config = dict(
    num_hidden_layers=12,
    hidden_size=320,
    n_experts=256,
    experts_per_token=8,
    d_expert=32,
    d_shared_expert=64,
    hidden_act='geglu',
    moe_layers=[0, 1, 2, 3, 4, 5, 6, 7, 8, 9, 10, 11],
    router_score='softmax',
    normalize_top_k=False,
    routed_scale=12.8,
    balance_loss=0.00109,
    balance_bias=True,
    router_z_loss=0.001,
    shared_expert_gate=True,
    init_std_router=0.0335,
    lr_router=0.000403,
    num_attention_heads=10,
    num_key_value_heads=10,
    head_dim=32,
    vocab_size=8192,
    norm='rmsnorm',
    norm_place='pre',
    norm_eps=1e-05,
    positions='rope',
    rope_theta=10000.0,
    rope_fraction=1.0,
    qk_norm=False,
    attn_scale=0.177,
    tie_word_embeddings=True,
    parallel_block=False,
    init='normal',
    init_std_qkv=0.0365,
    init_std_o=0.00745,
    init_std_up=0.0365,
    init_std_down=0.00372,
    optimizer='adamw',
    learning_rate=0.000738,
    beta1=0.95,
    beta2=0.98,
    weight_decay=0.33,
    lr_head=0.00783,
    max_grad_norm=1.0,
    warmup_steps=262,
    schedule='wsd',
    decay_fraction=0.328,
    decay_shape='pow',
    final_lr_fraction=0.05,
    batch_tokens=[65536, 131072, 262144],
    max_seq_len=512,
    doc_mask=True,
    train_tokens=1624000000,
    max_steps=12174,
    dataset='wikipedia_en',
)
Below are experts of layer 8 (counted from 0) of a mixture-of-experts language model. Rows are named router (the router's row for the expert), down (a neuron's output weights, with its number) and show model dimensions 240-279. Each number is 50 + 10 x the weight over its row's rms, rounded and kept within 0 to 99.
After each expert's rows: a language model's description of what the expert responds to. This comes from a sample of Wikipedia text that the model never trained on.

# expert 19
router:42 39 48 53 54 53 48 64 51 50 53 68 62 62 51 53 46 54 68 62 46 49 47 48 50 44 63 46 71 54 36 51 57 50 51 56 41 53 35 56
down0:49 68 51 53 38 67 58 51 48 52 51 47 51 41 48 37 47 41 54 46 54 58 40 49 55 47 62 63 51 54 56 45 63 54 49 60 45 46 57 49
down1:41 64 62 64 54 61 64 32 32 39 54 51 54 53 57 38 55 34 59 52 50 54 40 43 49 61 48 50 54 40 46 38 55 65 50 31 52 51 47 37
down2:49 54 46 43 42 56 60 66 53 65 70 34 36 34 51 40 46 49 41 60 38 61 50 44 58 42 33 50 53 50 33 58 53 44 38 54 55 47 44 52
down3:51 39 51 47 54 45 39 51 50 57 49 53 45 52 45 63 54 38 73 40 56 45 38 35 67 46 50 55 58 40 48 54 54 57 41 53 57 55 39 79
down4:39 48 57 65 37 48 41 60 55 41 48 58 40 60 36 40 50 27 56 65 49 56 41 56 44 43 39 64 51 65 80 36 30 43 33 48 41 42 45 67
down5:39 56 50 39 59 53 45 62 53 54 43 45 44 60 43 53 34 65 50 54 43 46 62 76 46 67 65 51 49 56 50 51 58 68 52 63 41 41 47 53
down6:67 55 35 42 44 36 48 47 58 40 40 45 48 52 35 57 46 45 52 56 30 52 45 71 29 57 40 36 51 57 49 56 51 56 47 67 49 44 68 51
down7:46 50 62 53 36 51 46 31 45 22 48 33 58 33 46 48 56 38 61 36 48 43 60 56 40 57 49 43 55 59 67 53 50 35 76 38 36 46 38 45
down8:51 62 55 37 63 80 46 57 51 50 64 43 39 58 65 52 46 60 60 61 61 43 61 46 63 52 38 52 49 58 54 68 40 61 44 47 66 62 45 49
down9:47 69 53 60 43 54 50 66 51 46 47 35 62 34 49 48 42 55 45 50 52 52 67 47 72 47 45 59 59 48 73 73 57 46 43 41 60 53 32 37
down10:60 57 65 47 58 65 54 51 25 49 35 51 49 31 39 36 60 44 53 46 48 35 63 56 36 52 41 42 46 61 57 56 37 57 46 66 37 34 53 41
down11:48 41 56 59 59 37 56 56 62 52 46 42 53 33 58 69 50 63 39 76 41 53 67 48 49 75 41 52 43 38 39 48 58 65 53 26 48 40 52 66
What it handles: Mid-word pieces. Word pieces in the middle of ordinary words, especially min in diminutive, nominal, Badminton, and similar inner fragments like sim, ef.

# expert 35
router:47 42 49 47 57 49 56 55 52 41 49 50 56 48 38 54 61 65 64 31 43 60 56 49 60 47 43 48 49 45 47 55 54 38 51 64 49 58 32 59
down0:41 52 68 61 71 50 68 50 69 67 29 55 51 52 44 48 54 58 30 48 54 57 42 45 38 48 67 52 41 49 24 47 40 48 64 69 42 50 51 58
down1:50 46 43 39 41 67 56 50 68 48 66 58 60 56 48 35 38 64 67 49 41 51 51 46 57 58 58 49 62 58 44 52 63 36 34 49 53 43 34 68
down2:57 47 49 41 49 36 41 57 35 53 58 53 29 45 25 42 44 58 53 36 49 54 42 61 58 52 53 52 56 52 36 47 41 51 63 75 43 30 69 45
down3:45 44 50 52 62 48 60 52 69 48 52 53 59 61 64 56 53 35 44 40 38 57 53 40 17 51 38 45 39 54 32 53 46 41 47 67 49 47 61 52
down4:46 28 43 44 47 44 43 54 53 55 68 49 55 54 57 60 50 70 37 63 58 58 44 48 48 63 54 59 60 50 65 60 55 45 44 34 42 45 40 51
down5:28 60 58 68 50 51 67 66 54 48 47 45 45 49 46 48 42 43 33 55 53 49 44 60 45 43 49 70 36 60 70 62 51 45 39 45 59 63 55 37
down6:55 56 45 71 73 70 43 55 49 48 47 35 64 63 58 37 53 55 38 48 56 49 44 41 48 60 43 33 41 58 36 55 53 56 54 50 56 24 52 41
down7:47 32 66 49 36 70 44 47 39 35 37 47 37 57 35 53 54 53 46 49 52 57 47 57 54 62 35 52 50 51 47 40 60 56 54 52 56 57 48 45
down8:46 56 51 45 61 61 39 34 71 43 30 67 49 44 61 36 52 61 67 49 43 58 34 46 42 55 39 62 45 51 30 49 49 42 72 50 28 66 50 56
down9:50 66 53 46 52 47 59 47 52 69 50 41 46 53 45 52 37 43 49 53 52 56 46 42 40 59 59 48 55 59 46 52 52 54 66 48 36 48 51 27
down10:57 44 53 46 51 51 37 55 45 54 50 45 41 67 60 43 58 41 55 45 37 31 54 41 61 43 44 58 43 41 51 28 31 40 56 60 59 56 51 62
down11:42 53 45 68 50 48 61 49 49 30 33 40 42 34 48 62 40 47 45 42 40 34 48 51 45 59 50 62 54 62 45 50 50 63 72 66 39 40 56 39
What it handles: National and political adjectives. Adjectives and word endings for institutions and places, such as national, local, Royal, British, political, and municipal or Papal States.

# expert 2
router:55 41 55 54 51 63 41 76 49 48 54 68 62 63 47 47 58 52 59 33 38 52 53 52 56 33 71 53 55 63 49 36 59 41 60 49 54 59 43 67
down0:48 52 47 42 45 31 53 37 45 50 47 49 44 24 50 60 55 40 32 53 54 58 48 45 53 49 45 48 47 36 60 30 39 47 51 34 56 40 43 57
down1:55 61 65 34 54 44 61 60 54 54 67 49 48 52 62 60 44 71 50 49 43 42 46 55 76 54 55 71 74 46 37 42 54 42 51 59 48 59 58 64
down2:35 50 66 71 47 70 30 36 45 44 58 45 56 66 63 36 60 46 58 55 48 46 63 52 69 56 56 44 49 40 55 44 56 55 45 61 49 45 49 56
down3:46 56 58 63 39 44 45 55 74 50 55 51 47 66 50 50 54 41 40 61 39 57 47 53 58 51 45 40 50 60 45 62 53 47 54 48 46 56 49 54
down4:50 57 50 41 36 34 42 47 39 52 48 49 48 53 54 56 48 51 69 49 57 67 45 47 47 57 48 44 63 63 32 46 59 42 55 67 48 32 49 45
down5:71 55 58 47 52 40 44 52 50 82 33 54 49 71 48 46 47 45 43 50 56 46 39 52 53 43 39 41 52 41 54 61 53 57 28 53 43 56 37 37
down6:68 19 50 36 68 44 59 57 43 57 69 45 47 66 66 30 38 48 46 61 71 35 54 41 52 50 40 47 48 49 43 52 48 38 33 43 48 59 49 41
down7:53 53 41 52 60 50 65 48 45 43 63 47 43 44 58 50 34 62 58 57 37 55 44 72 54 41 44 50 49 43 47 48 44 40 56 38 48 64 60 37
down8:66 47 43 61 46 52 70 69 53 49 45 58 61 49 53 51 38 56 55 47 52 19 46 40 49 50 51 53 57 42 56 46 41 61 38 45 54 47 62 41
down9:42 47 50 60 60 62 68 51 47 38 46 54 43 70 47 52 35 42 56 49 31 56 80 57 49 59 54 62 40 32 56 60 51 46 49 40 61 44 58 51
down10:47 50 49 52 44 55 45 43 56 27 38 41 62 54 72 53 56 36 58 53 42 69 61 39 45 44 48 38 45 52 57 33 62 32 56 61 44 47 46 47
down11:59 65 58 44 60 56 56 19 34 49 54 45 41 52 33 54 37 41 59 55 55 55 63 61 54 47 64 46 59 42 66 38 67 46 59 34 45 26 50 48
What it handles: Complement-taking function words. Prepositions and conjunctions introducing a complement or clause after a noun, verb or adjective, such as as to, perception that, convicted of.

# expert 12
router:64 42 40 48 61 56 50 56 58 45 43 60 54 64 32 51 55 51 46 54 41 52 30 50 52 45 57 37 48 63 44 43 54 51 56 64 39 57 38 62
down0:55 48 78 54 47 39 59 37 53 46 45 39 42 44 52 62 54 58 51 59 70 55 55 52 40 50 66 55 50 32 59 67 43 64 57 52 50 29 56 34
down1:52 48 46 50 42 65 55 56 44 34 57 47 47 34 54 40 57 46 50 59 58 59 54 68 51 57 37 43 47 58 49 43 45 65 58 48 46 68 58 60
down2:52 63 35 46 41 50 32 50 24 45 43 33 59 51 64 33 48 52 47 52 59 55 54 52 38 47 40 49 65 47 54 60 46 24 35 73 44 71 51 49
down3:54 55 59 58 51 69 21 50 46 43 53 44 57 36 62 47 63 36 37 60 65 47 34 54 53 40 60 59 53 55 60 54 64 52 44 66 45 57 64 51
down4:54 61 49 36 48 46 54 68 48 37 66 55 60 57 69 59 68 41 66 44 33 51 57 62 36 47 35 48 39 56 45 51 59 32 51 66 62 55 51 52
down5:45 55 40 67 38 42 50 39 27 52 46 51 63 54 61 63 60 49 53 49 57 54 37 53 49 48 55 39 45 56 41 45 41 56 36 60 60 51 37 50
down6:54 49 46 60 58 56 66 42 50 30 47 52 45 57 36 68 54 42 53 32 40 48 51 53 68 51 42 69 28 45 55 48 34 41 33 66 69 58 53 38
down7:70 63 54 47 47 42 59 40 52 41 58 41 50 40 32 40 64 35 61 53 44 60 45 28 40 53 68 42 52 53 41 44 36 48 51 41 68 51 49 51
down8:40 49 50 62 43 57 42 57 39 48 53 48 36 55 58 36 69 42 64 38 54 53 49 54 48 50 53 55 37 55 50 26 65 33 43 81 60 37 63 56
down9:60 35 46 31 44 46 63 46 54 45 35 44 43 68 86 50 60 56 38 46 66 45 43 54 32 36 43 49 68 53 31 45 46 48 38 66 51 46 45 62
down10:55 36 41 55 62 42 64 50 59 50 53 63 54 44 46 55 57 45 45 43 34 56 47 37 48 59 40 44 37 56 55 23 53 46 36 60 48 40 28 61
down11:53 59 56 25 51 37 47 47 51 51 35 49 33 53 40 60 58 37 55 44 34 70 44 45 46 50 49 42 42 39 59 45 52 42 53 43 64 41 49 63
What it handles: Biography lead descriptors. Nationality, occupation and born words opening short biography or disambiguation entries, such as Polish politician (born, footballer, actress, may refer to.

# expert 40
router:62 38 48 54 57 49 44 55 51 33 44 50 60 47 44 53 54 47 62 45 51 36 42 63 61 43 60 44 47 55 54 49 65 42 61 56 50 52 51 56
down0:56 52 65 62 63 41 45 39 56 31 62 51 56 45 40 52 64 40 63 45 44 53 38 45 39 33 72 71 55 51 48 49 30 45 59 64 71 37 45 62
down1:58 58 59 51 52 46 56 41 65 46 37 56 59 41 57 38 74 50 45 45 55 55 43 63 42 46 44 49 35 49 42 37 51 47 46 55 60 30 55 37
down2:57 38 60 57 54 42 49 73 50 48 46 46 49 47 38 72 68 40 59 56 58 53 52 44 59 55 51 68 48 50 46 67 48 39 70 69 51 48 53 45
down3:39 77 60 57 55 48 53 35 50 54 54 59 41 70 41 58 49 53 40 45 42 66 52 32 35 61 50 59 52 48 45 58 34 53 42 54 38 51 51 44
down4:56 49 47 62 62 57 44 45 54 61 53 51 42 33 50 60 71 48 39 56 45 61 55 47 55 53 56 49 53 62 56 46 56 67 51 62 38 44 47 46
down5:44 54 45 46 51 60 59 52 48 44 55 55 30 69 31 38 31 39 43 48 43 61 50 37 29 57 36 31 47 48 40 45 39 53 40 51 56 53 38 51
down6:46 53 42 52 33 43 71 48 60 38 47 60 41 53 35 59 51 35 60 47 62 57 49 45 43 43 47 41 56 52 40 65 51 50 58 47 58 33 51 35
down7:46 45 41 29 44 37 39 60 43 54 36 41 49 70 66 46 55 42 58 57 45 62 57 71 41 61 51 48 43 45 46 40 53 50 42 57 55 45 45 54
down8:39 71 46 61 57 46 66 60 44 54 44 79 63 52 50 40 43 49 31 34 27 54 60 57 42 52 62 48 45 52 48 65 43 57 43 60 48 38 54 26
down9:38 46 55 40 60 47 44 45 55 58 55 39 47 51 73 46 34 56 58 62 50 69 46 52 36 55 47 60 46 48 62 49 75 43 40 58 36 52 54 45
down10:44 47 49 57 59 56 24 55 40 51 32 36 36 19 55 66 71 23 41 57 51 53 51 50 40 59 57 46 54 60 60 52 75 51 40 47 30 48 60 39
down11:48 68 44 49 74 35 55 31 56 45 52 54 73 77 67 49 59 44 56 46 57 53 62 36 42 53 65 47 71 51 59 38 40 49 59 58 41 36 54 50
What it handles: Named entity heads. Last word of institution or proper-name phrases after the or The, e.g. Records, Railroad, government, County, Securities, dynasty.

# expert 13
router:58 48 54 45 55 61 56 50 41 36 42 49 59 51 42 63 66 60 60 41 39 60 36 48 61 39 59 43 65 52 34 44 58 34 55 55 48 58 42 57
down0:56 55 63 27 43 55 37 51 61 49 43 38 47 53 49 62 35 55 64 57 58 53 43 54 44 48 50 49 50 37 42 46 43 57 35 47 51 38 59 51
down1:54 49 51 62 60 48 51 45 40 43 43 51 48 53 43 54 57 54 33 43 57 50 59 58 58 47 70 51 74 53 58 51 62 64 33 67 51 26 43 48
down2:55 48 55 57 52 39 39 38 58 40 37 39 49 65 39 55 44 47 49 32 44 37 41 48 59 65 41 52 56 38 48 50 49 60 62 40 37 69 43 42
down3:66 46 49 38 60 62 38 41 71 68 39 60 53 64 50 47 25 70 46 37 36 54 53 58 54 67 60 48 43 58 54 33 51 49 47 51 36 51 56 44
down4:40 51 71 49 67 61 52 71 32 41 65 54 54 66 42 50 39 42 49 48 60 45 55 65 43 37 52 61 44 65 51 33 57 38 42 43 47 46 53 47
down5:35 48 38 44 51 47 51 50 45 46 40 61 39 76 34 62 73 59 56 56 45 55 41 52 41 35 56 52 56 64 49 56 57 46 58 49 47 58 62 38
down6:38 79 41 57 40 35 60 34 69 64 53 45 52 50 37 63 52 46 48 67 52 49 49 41 62 50 46 52 19 65 66 41 59 37 44 56 46 41 52 43
down7:49 43 58 47 44 49 57 44 68 43 47 61 42 47 63 44 55 54 37 52 35 55 59 43 60 45 51 47 48 55 53 58 74 46 50 31 46 66 37 56
down8:47 51 51 39 70 36 45 65 40 50 49 48 50 44 57 45 42 51 45 71 32 81 56 59 44 52 68 46 52 59 57 53 49 41 64 50 43 36 64 48
down9:60 48 63 61 41 41 43 47 46 29 52 51 43 61 39 58 62 62 58 34 33 36 59 37 57 50 37 41 64 40 58 35 52 42 59 57 51 43 41 50
down10:40 46 45 45 57 28 42 75 49 44 52 49 69 37 60 50 58 52 38 59 57 57 55 61 49 32 49 47 44 59 54 55 52 53 64 40 60 46 49 39
down11:64 54 52 54 48 46 35 52 38 52 52 49 39 39 56 40 63 50 50 66 45 56 59 51 41 57 37 46 61 43 48 33 52 55 26 64 46 51 34 36
What it handles: Place and country names. Opening letters of country and region names (Slovenia, Piedmont, Nicaragua), and commas and brackets around them in birthplaces and nationality codes.

# expert 44
router:67 42 44 60 61 62 38 63 42 40 37 72 62 48 43 56 57 49 60 44 56 52 53 57 65 47 67 38 58 40 37 45 60 47 65 54 40 59 44 66
down0:51 38 62 56 32 48 48 24 58 60 49 48 28 51 62 54 62 52 42 60 59 47 37 36 55 64 45 44 38 54 29 60 49 54 48 55 53 60 38 39
down1:47 57 40 60 57 58 48 45 46 41 54 52 61 45 51 62 64 58 54 50 60 29 50 50 54 42 63 53 30 44 59 64 40 53 54 47 53 66 37 52
down2:45 51 54 44 64 46 42 48 49 50 46 40 54 22 45 52 36 59 58 31 64 68 57 41 51 56 54 39 51 69 33 65 45 34 64 50 46 42 47 64
down3:34 48 34 55 51 39 47 63 44 49 62 40 46 34 53 34 38 52 53 40 47 35 68 31 59 41 58 57 54 54 50 55 47 52 65 68 57 50 50 55
down4:64 53 40 31 43 32 46 60 42 29 43 60 34 57 53 71 52 40 45 44 42 52 42 48 33 56 39 36 38 63 51 52 46 37 46 54 54 41 42 41
down5:67 58 36 43 59 50 34 46 42 67 53 43 41 49 52 47 48 40 39 59 47 39 58 44 38 42 39 49 33 53 55 62 49 58 49 61 54 58 49 49
down6:38 52 47 48 34 41 33 51 62 53 37 36 54 41 64 63 48 60 40 63 50 75 31 77 47 50 53 63 28 62 38 57 38 42 56 43 58 44 53 47
down7:26 53 49 47 59 59 48 34 35 56 51 51 52 33 45 41 55 49 44 72 56 46 42 40 53 47 71 51 51 47 68 51 43 43 64 46 33 40 55 61
down8:27 49 50 77 73 48 59 52 56 50 62 49 41 40 44 40 46 57 52 47 51 34 42 60 16 63 67 35 31 63 70 45 36 54 53 38 41 52 39 54
down9:47 49 46 38 37 35 39 30 45 49 61 70 43 46 53 48 43 32 44 52 49 42 66 45 75 55 52 51 45 41 54 72 36 61 38 50 54 51 28 40
down10:56 64 52 52 49 56 60 36 57 45 36 63 42 46 62 57 60 47 45 39 68 46 47 68 53 49 37 52 35 51 48 41 47 52 53 38 47 54 43 29
down11:37 52 57 54 48 43 49 56 61 46 52 55 64 46 50 50 41 46 47 41 48 33 57 57 41 54 48 41 58 55 50 46 47 42 54 51 57 59 48 38
What it handles: Indefinite articles. The indefinite articles a and an after is, as, was or into, such as adapted into an anime, known as a heel, another.

# expert 22
router:63 40 50 51 61 66 47 47 58 27 44 48 52 43 51 53 57 64 55 31 38 52 57 63 65 44 62 39 48 56 43 31 64 43 47 61 36 63 52 63
down0:52 53 56 36 55 74 53 46 56 49 38 57 74 46 54 44 54 48 53 70 37 59 41 62 56 50 43 55 42 37 55 45 48 63 28 47 49 52 63 32
down1:49 57 48 55 61 67 35 56 47 56 73 53 41 49 51 69 52 38 37 60 48 46 43 57 44 53 53 39 56 65 60 61 37 66 70 61 68 37 41 53
down2:52 51 45 46 46 40 39 40 47 34 47 46 37 67 62 57 62 20 40 45 62 58 66 43 44 54 64 65 67 53 57 45 50 50 38 51 42 40 44 53
down3:34 51 47 54 29 61 40 29 63 39 53 41 38 51 64 59 62 39 58 39 56 52 32 66 39 75 39 50 52 50 55 60 53 46 40 57 66 34 46 48
down4:43 47 46 60 49 38 37 48 45 52 48 47 76 50 52 29 41 52 54 71 57 58 41 40 60 44 47 48 62 57 54 61 58 46 67 60 42 50 46 45
down5:60 40 44 49 47 35 55 40 61 58 39 35 43 38 42 53 45 27 53 45 59 58 71 43 56 66 60 42 49 70 35 44 58 50 54 41 59 66 44 61
down6:47 54 54 51 37 48 61 69 53 57 48 46 67 55 37 59 57 45 51 57 61 49 51 42 51 52 42 62 72 49 44 57 44 50 59 41 29 36 49 43
down7:51 61 59 46 60 32 59 46 64 61 61 56 56 48 42 50 54 54 49 46 50 74 52 42 44 58 20 45 61 45 45 32 64 51 40 51 29 57 63 44
down8:41 63 51 57 36 48 58 50 49 56 45 57 32 69 40 64 35 29 54 52 48 36 44 47 49 52 69 70 51 32 54 48 56 43 40 41 62 43 48 60
down9:35 34 55 41 48 48 40 31 26 46 74 58 38 59 57 61 56 33 55 60 63 54 37 49 45 73 31 45 62 53 58 37 59 36 62 60 60 52 40 60
down10:45 59 45 58 64 55 44 55 59 61 54 50 44 56 57 63 57 42 47 54 48 45 53 57 50 52 57 34 55 52 58 45 50 56 60 55 54 68 41 38
down11:49 58 62 59 65 61 48 38 42 57 51 63 56 61 45 53 49 46 34 54 51 46 39 43 65 51 64 53 68 77 38 55 27 51 55 61 62 44 59 22
What it handles: Political election text. Function words and party terms in politics and election articles, e.g. Republican, elected, incumbent, the, of, to in election result tables and careers.

# expert 33
router:47 41 57 46 66 59 46 45 56 40 42 67 59 62 30 53 54 41 59 52 40 60 42 52 47 37 58 37 60 46 41 52 53 55 51 59 35 48 30 55
down0:40 52 39 67 61 41 65 43 70 55 62 55 66 40 49 50 43 41 48 61 46 36 42 60 54 54 51 46 35 52 42 43 47 60 53 52 52 46 51 67
down1:44 55 47 41 38 52 43 30 56 48 65 58 54 69 45 49 51 47 45 46 44 43 67 52 37 61 54 53 67 48 54 32 43 51 46 47 46 37 48 52
down2:40 62 53 68 53 61 38 62 63 54 58 61 58 55 65 55 49 70 44 42 63 30 43 60 39 44 48 59 42 60 41 51 54 47 58 50 85 45 41 33
down3:51 56 63 54 63 44 48 49 60 34 58 35 50 40 49 43 63 35 24 76 47 74 23 29 41 45 28 54 55 50 40 36 44 31 64 45 56 44 70 45
down4:60 49 49 54 62 40 67 54 31 53 45 42 42 54 58 38 60 48 57 48 37 55 49 56 37 59 56 50 46 64 56 47 46 48 47 50 64 37 26 38
down5:63 55 52 41 57 62 61 54 61 57 54 43 41 19 37 47 40 44 44 47 50 54 56 50 70 59 50 69 42 35 55 44 39 70 42 44 66 66 71 56
down6:57 78 69 49 52 49 52 39 27 55 63 47 60 57 45 37 47 55 33 36 41 47 55 52 44 49 53 69 52 59 43 56 27 52 51 55 48 39 42 37
down7:54 53 44 57 41 51 42 67 55 73 68 61 35 29 50 44 39 63 54 65 70 61 63 43 54 50 55 25 47 54 60 55 62 50 45 36 74 45 47 53
down8:38 55 43 45 45 53 52 52 41 47 51 51 39 45 48 50 56 44 36 55 67 51 55 47 40 39 32 55 66 66 56 48 67 58 69 72 49 52 63 55
down9:42 46 57 50 44 62 37 43 69 50 46 45 49 56 57 48 45 48 44 48 67 57 49 54 48 27 50 45 27 67 49 47 61 59 54 46 54 44 44 50
down10:44 60 78 67 49 53 39 46 42 64 34 61 58 53 46 59 66 64 48 38 46 56 43 47 52 47 55 55 35 45 54 53 39 44 64 34 51 60 37 58
down11:44 47 48 47 49 52 49 51 63 42 60 57 43 26 54 59 52 58 55 39 57 44 53 45 51 35 63 32 47 43 35 60 57 55 57 56 47 73 58 60
What it handles: Mid-name fragments. Middle syllables of foreign personal and place names, such as Ilaiyaraaja, Earnhardt, Honolulu, Kolokytha, often in sports results lists.

# expert 62
router:47 37 48 69 51 61 42 65 40 40 48 46 54 62 42 55 52 57 71 49 42 52 44 63 64 32 41 35 71 49 46 53 57 44 51 60 42 51 41 59
down0:42 52 61 38 36 53 44 43 46 45 63 63 53 53 37 55 57 53 72 46 55 56 58 42 41 49 53 43 67 49 56 51 77 61 50 56 52 50 45 59
down1:48 57 45 33 77 52 46 41 31 55 40 35 61 38 59 41 70 55 54 36 45 49 53 69 37 57 48 40 47 43 69 49 43 51 72 49 62 46 51 39
down2:41 59 42 68 58 52 30 61 69 63 47 46 62 53 42 61 62 36 41 49 58 47 57 57 43 35 54 56 66 54 51 47 53 58 49 59 49 55 55 27
down3:42 50 59 52 37 35 57 55 24 52 54 46 48 50 42 31 53 51 49 65 58 44 53 45 64 52 60 52 49 43 43 54 42 68 52 38 51 57 45 49
down4:43 49 33 59 52 52 54 51 67 68 63 39 45 40 53 48 56 60 51 58 41 71 28 60 41 59 33 54 39 53 50 45 55 50 44 41 44 51 54 44
down5:51 46 36 48 50 61 46 53 52 57 48 47 43 49 48 32 42 46 34 62 53 37 56 51 49 46 74 40 60 70 63 40 66 50 58 55 37 64 47 53
down6:55 64 47 51 56 56 56 50 60 50 58 42 41 27 61 32 56 56 39 54 56 47 50 57 45 57 54 63 43 42 61 46 48 44 56 51 43 65 47 59
down7:35 47 38 60 53 38 42 62 57 52 65 52 42 57 52 47 45 56 63 45 37 34 38 40 35 41 49 37 57 57 38 55 59 51 53 45 52 34 36 53
down8:52 47 55 45 43 53 56 45 67 52 24 61 66 61 48 40 54 46 52 67 52 51 41 52 51 56 59 32 50 45 47 59 58 61 75 38 46 55 54 46
down9:47 40 34 44 62 59 45 45 53 41 51 46 43 63 57 53 40 65 48 45 61 52 48 68 51 38 54 49 72 58 60 53 44 55 48 50 47 45 52 43
down10:47 61 46 59 59 42 55 51 60 71 62 39 45 45 55 54 49 53 39 46 49 51 63 47 38 55 35 56 61 51 55 49 44 51 62 54 57 35 57 46
down11:69 44 41 42 61 60 59 65 53 50 43 45 48 51 51 65 45 53 56 48 40 43 37 53 53 57 48 42 39 48 55 59 61 40 40 38 49 49 57 38
What it handles: Time-period modifiers. Prefixes and modifiers for periods or degrees, such as mid-1958, late in the quarter, early, pre-, non-, un-, and the 9 in 19xx years.

# expert 0
router:55 44 30 41 55 59 53 58 35 36 45 57 65 53 43 46 54 60 63 41 40 45 45 63 54 43 76 59 49 58 35 46 60 38 60 56 44 57 41 55
down3:38 46 54 46 63 64 60 56 59 57 67 53 46 44 41 52 64 61 53 55 61 38 50 44 46 48 69 38 58 57 52 55 39 61 40 72 54 54 61 53
down4:57 51 49 69 59 46 34 44 64 51 60 47 40 57 55 50 52 45 41 48 46 50 32 67 45 71 48 52 58 31 49 59 58 30 54 64 77 46 40 38
down5:49 48 57 55 28 71 37 42 58 39 52 37 43 54 42 37 48 40 67 57 46 54 51 61 57 45 68 47 20 46 49 60 56 67 50 43 40 54 39 42
down6:44 50 53 57 26 42 44 58 51 39 31 59 43 63 49 55 55 46 47 41 53 60 53 48 67 35 64 60 46 45 37 40 56 29 42 59 56 67 33 56
down7:36 38 45 50 59 54 26 37 59 47 58 50 54 51 46 34 34 57 44 49 40 52 67 54 37 35 45 45 61 43 50 64 61 49 62 36 60 51 62 66
down8:65 42 72 61 60 50 54 52 50 60 53 51 53 60 48 50 65 65 47 44 22 65 47 60 57 54 41 53 52 69 45 49 56 41 34 45 39 51 39 53
down9:48 46 50 54 45 49 33 46 59 67 59 49 51 48 47 50 58 43 47 55 54 50 51 49 47 35 53 67 50 53 78 47 55 57 62 58 67 66 48 67
down10:45 46 42 49 46 39 57 48 66 43 69 49 46 64 58 57 71 48 40 64 53 53 50 44 59 41 53 36 51 51 44 64 47 40 40 77 60 39 53 52
down11:62 47 60 62 47 50 59 64 46 61 51 37 58 50 39 52 61 54 49 53 58 60 42 34 51 72 53 45 46 55 38 70 45 68 38 61 62 29 38 25
down12:51 40 60 59 50 53 42 64 37 41 42 39 50 50 55 51 42 41 59 45 41 35 54 53 48 51 50 56 48 38 50 54 56 58 59 32 46 44 44 50
down13:60 48 55 54 59 49 47 57 46 46 56 49 51 47 39 38 54 59 38 57 30 57 57 46 53 53 31 33 67 66 54 41 66 36 36 40 54 32 57 51
down14:68 49 55 51 46 42 66 61 54 65 46 61 49 37 34 54 56 53 65 46 24 51 37 51 35 49 60 55 40 48 48 60 59 59 65 56 60 39 45 55
What it handles: Joining words and compounds. Conjunctions, commas and prepositions joining items, such as and, with, alongside, including, plus hyphens in compounds like volunteer-led or service-based.

# expert 56
router:40 50 34 44 48 50 48 71 43 49 46 48 69 59 42 56 50 45 63 37 44 54 43 55 51 36 67 34 59 52 31 48 58 32 48 74 49 68 39 68
down0:28 32 49 58 48 46 58 42 39 54 45 42 49 56 58 49 34 69 45 56 57 36 37 53 59 53 45 46 63 43 52 60 30 56 56 54 32 48 61 46
down1:48 36 40 51 56 37 33 62 60 57 56 51 39 45 47 38 47 50 53 45 53 57 79 47 43 32 33 50 42 50 47 38 62 65 55 53 45 64 49 52
down2:48 53 39 46 52 50 57 62 60 50 39 40 48 44 40 43 81 50 52 58 48 64 32 60 41 52 56 47 46 53 37 59 66 48 42 61 41 49 57 74
down3:32 56 39 49 47 61 40 47 51 68 61 39 58 59 50 53 47 53 65 36 36 43 51 59 36 48 38 50 51 44 49 51 53 45 37 60 47 40 56 37
down4:54 63 51 48 52 59 55 45 42 46 37 62 61 32 64 28 55 54 37 42 54 42 61 49 52 38 52 51 62 49 49 50 44 50 66 52 51 47 67 58
down5:58 54 68 49 54 54 39 45 66 48 66 73 42 34 45 48 70 56 45 40 44 52 72 47 54 54 48 42 56 54 61 38 53 57 54 39 57 54 39 49
down6:44 45 57 45 53 61 54 50 48 51 39 41 39 45 60 67 69 54 64 65 55 39 42 55 43 55 35 37 43 50 41 54 66 67 58 45 45 50 66 55
down7:56 48 43 52 67 56 42 45 43 53 36 49 38 38 54 43 45 57 48 57 37 39 77 50 61 57 51 47 39 67 34 44 59 54 51 41 40 34 48 42
down8:53 51 46 39 39 50 55 54 68 53 46 36 48 63 47 49 63 58 70 36 56 68 46 54 31 51 66 54 59 54 42 45 67 55 51 40 41 78 51 58
down9:42 54 46 54 73 50 39 53 38 49 53 57 54 40 51 47 43 37 42 57 56 61 71 49 41 51 42 53 46 67 43 54 41 54 49 54 45 37 59 34
down10:59 27 34 57 43 48 49 44 49 42 35 48 30 53 55 34 49 43 59 48 53 48 47 38 56 58 59 45 43 59 60 69 48 45 64 69 69 43 37 40
down11:46 53 56 39 43 43 53 42 47 62 53 66 39 45 49 43 55 56 49 31 39 57 32 36 55 43 26 64 46 53 39 28 51 57 50 51 31 65 51 38
What it handles: Quantifiers and emphatic words. Words such as there, any, all, what, never, plus opening quotes and the ho in somehow, mostly in narrative or opinion passages.